Experts of a small language model.
Experts: 16 experts in each of 11 layers, 144 SwiGLU neurons an expert, 2 picks a token, a softmax router.
Training: a variant of Adam for the experts, 4359 steps.
Below are experts of layer 3 (counted from 0) of a mixture-of-experts language model. Rows are named router (the router's row for the expert), gate (a neuron's input weights, with its number), up (a neuron's input weights, with its number), down (a neuron's output weights, with its number) and show model dimensions 96-191. Each number is 50 + 15 x the weight over its row's rms, rounded and kept within 0 to 99.
Before each expert's rows: "mostly gets" lists some tokens that are sent to it at least half of the time. This comes from a sample of Wikipedia text that the model never trained on.

# expert 5
mostly gets: " |\n", "\n", ")\n", ".\n", "==\n", ".\n\n"
router:40 49 46 30 34 49 48 70 38 42 58 78 48 40 34 22 39 73 31 70 52 39 66 52 42 77 59 28 66 65 55 31 37 43 60 30 22 42 60 35 78 52 61 64 69 69 44 36 68 40 31 66 21 68 47 56 61 32 56 69 59 54 50 47 69 39 55 41 55 48 60 65 37 64 65 68 74 51 45 37 31 52 32 39 46 64 33 48 53 48 35 55 34 46 40 72
gate0:63 58 57 67 42 58 51 60 28 65 57 45 70 40 51 45 82 51 69 63 47 65 36 53 69 59 43 46 74 15 59 56 62 84 22 44 36 52 47 53 44 44 62 57 37 73 73 59 32 81 46 49 51 28 51 47 30 64 26 61 35 29 37 40 53 68 40 71 60 45 37 60 38 28 65 47 48 35 64 76 50 35 55 62 55 61 25 50 50 39 65 73 32 50 55 57
up0:34 14 63 43 41 59 32 36 55 62 48 62 48 58 54 43 25 79 46 41 96 50 54 48 22 50 71 58 48 47 37 36 83 39 59 83 53 49 77 46 57 52 58 48 56 34 60 42 70 25 31 45 14 52 54 49 62 41 69 39 43 49 60 60 36 32 83 57 57 39 53 32 66 36 49 58 41 53 53 56 55 61 41 22 33 41 54 60 65 53 40 42 65 49 57 35
down0:32 39 77 46 37 58 36 41 68 34 35 33 54 48 32 48 50 41 24 30 43 73 57 60 23 11 56 58 54 39 57 66 68 58 27 39 63 52 46 53 47 55 96 41 60 36 54 41 48 61 47 34 25 57 50 78 37 73 46 59 51 52 61 59 19 42 51 61 52 69 22 66 49 70 77 41 23 64 79 48 84 71 44 66 41 59 40 57 49 37 54 65 73 36 51 44

# expert 11
mostly gets: " ", " than", " $", "^{", " later", "_{"
router:47 32 61 56 44 40 84 47 85 49 42 44 51 49 46 48 40 52 53 63 26 69 63 41 59 21 64 42 64 08 36 99 38 67 41 64 42 42 49 07 69 48 60 66 48 65 62 57 53 29 43 33 51 38 72 51 76 50 30 33 64 61 76 38 54 64 37 51 28 55 55 49 39 67 39 70 00 70 32 50 48 67 69 81 50 20 47 59 25 72 61 35 31 51 27 49
gate0:66 52 61 34 33 42 78 63 35 68 51 58 40 55 40 50 88 44 56 39 47 29 37 86 90 47 30 69 61 47 36 47 40 42 67 62 58 68 47 53 45 35 48 25 52 43 41 25 65 30 61 28 46 47 81 59 35 49 34 81 26 36 51 35 50 13 66 42 47 54 37 54 51 32 47 52 51 40 21 61 52 43 65 77 44 53 31 64 62 67 32 38 50 14 70 63
up0:25 36 62 69 59 31 21 30 68 56 48 57 66 52 57 59 16 18 51 58 68 63 48 38 37 62 65 43 38 55 59 65 56 49 51 32 41 34 66 61 56 67 56 68 37 40 55 68 26 68 44 62 27 46 23 46 58 66 68 19 66 65 20 63 43 59 15 45 58 60 45 48 43 51 70 65 38 50 59 60 40 33 46 31 39 52 55 37 28 40 57 58 77 86 31 43
down0:32 60 58 57 33 62 38 43 59 30 37 43 73 32 85 23 63 64 67 25 37 48 68 52 21 32 37 67 86 28 60 69 49 50 65 47 26 45 21 43 38 42 59 44 53 55 31 52 41 45 31 27 35 21 31 63 59 43 50 59 44 36 61 57 38 55 57 41 75 47 40 24 36 67 65 62 57 54 80 91 83 45 70 48 41 70 30 59 47 07 63 37 51 44 45 33

# expert 10
mostly gets: " during", " City", " at", " York", " County", " before"
router:43 51 54 58 52 32 69 44 39 32 55 51 39 24 50 48 62 37 51 46 69 51 68 61 45 24 39 50 48 72 38 18 58 63 68 40 20 35 71 68 55 56 67 43 52 27 26 50 48 72 60 42 35 16 35 62 41 57 66 56 54 46 72 31 54 71 45 43 28 26 61 37 63 67 44 26 44 48 54 52 68 54 51 37 56 85 38 52 40 64 61 42 51 45 77 45
gate0:58 84 58 52 74 37 54 56 84 74 14 50 52 48 35 93 55 62 71 46 60 56 62 77 45 36 64 66 55 43 73 67 25 35 60 34 83 74 52 50 35 61 26 53 16 59 26 50 65 32 47 51 42 75 70 50 72 53 58 34 48 78 65 68 50 53 31 60 56 62 53 62 44 62 58 34 46 47 49 34 24 43 56 42 50 31 63 66 50 21 32 66 37 55 37 35
up0:47 82 62 84 39 39 61 64 50 64 42 26 54 49 47 42 79 33 73 41 58 60 66 54 42 21 60 54 48 36 30 58 15 72 41 49 47 59 52 50 74 53 22 38 61 52 57 35 75 54 45 45 66 71 25 32 76 72 78 50 56 73 52 62 61 63 45 23 43 64 53 45 45 63 46 46 56 58 44 39 33 50 51 58 61 35 75 58 36 39 44 57 39 66 36 44
down0:78 59 39 54 46 19 57 53 22 30 68 35 34 28 42 51 44 49 47 56 58 47 40 41 19 61 61 45 32 58 53 56 46 55 56 52 37 50 20 56 51 56 53 54 48 66 56 36 49 52 42 48 46 76 44 47 50 62 66 63 56 46 49 55 54 31 35 51 87 45 35 42 50 47 50 61 47 54 55 52 41 30 47 58 50 38 50 49 39 26 62 74 12 64 27 26

# expert 8
mostly gets: " B", " P", " M", " R", " G", " D"
router:27 82 49 29 36 54 40 51 59 58 41 60 48 53 32 19 82 39 54 56 37 71 37 47 83 43 26 46 38 60 53 31 47 72 52 59 78 57 75 38 41 58 44 58 55 71 47 49 43 44 51 44 42 68 53 35 41 57 32 47 50 64 55 56 51 80 64 34 41 54 63 54 47 87 36 26 75 33 70 46 51 69 48 65 82 77 57 78 51 49 49 35 53 28 42 38
gate0:45 57 60 80 70 63 34 42 69 77 77 55 80 70 69 60 50 50 46 40 57 65 76 56 54 48 51 59 68 58 48 49 62 83 52 49 57 34 54 72 67 50 40 62 65 16 62 44 67 25 50 43 56 57 21 65 72 64 52 38 64 50 58 55 44 36 73 46 28 38 42 55 50 48 48 60 49 42 66 82 59 40 47 52 74 46 75 40 53 56 47 37 47 73 19 62
up0:52 38 18 52 47 32 60 53 51 47 65 44 47 17 35 39 60 57 43 48 75 34 50 46 37 50 65 43 42 45 55 55 52 54 54 50 59 63 69 60 33 49 68 55 44 64 41 61 21 71 60 59 58 38 84 41 44 34 56 38 44 48 33 20 60 36 54 84 55 34 80 29 52 56 50 50 34 60 38 44 39 74 71 44 25 43 20 56 49 65 54 48 44 58 63 50
down0:44 33 54 53 55 60 43 33 71 68 41 40 35 50 50 77 87 53 57 47 52 32 80 40 29 43 68 58 36 46 59 33 51 38 41 78 50 54 51 62 55 52 32 57 38 51 47 51 45 67 13 83 77 40 70 62 45 38 67 29 50 62 42 54 47 41 30 88 41 60 31 61 28 39 42 61 49 33 78 71 17 33 44 18 44 44 55 45 09 45 65 53 62 41 49 55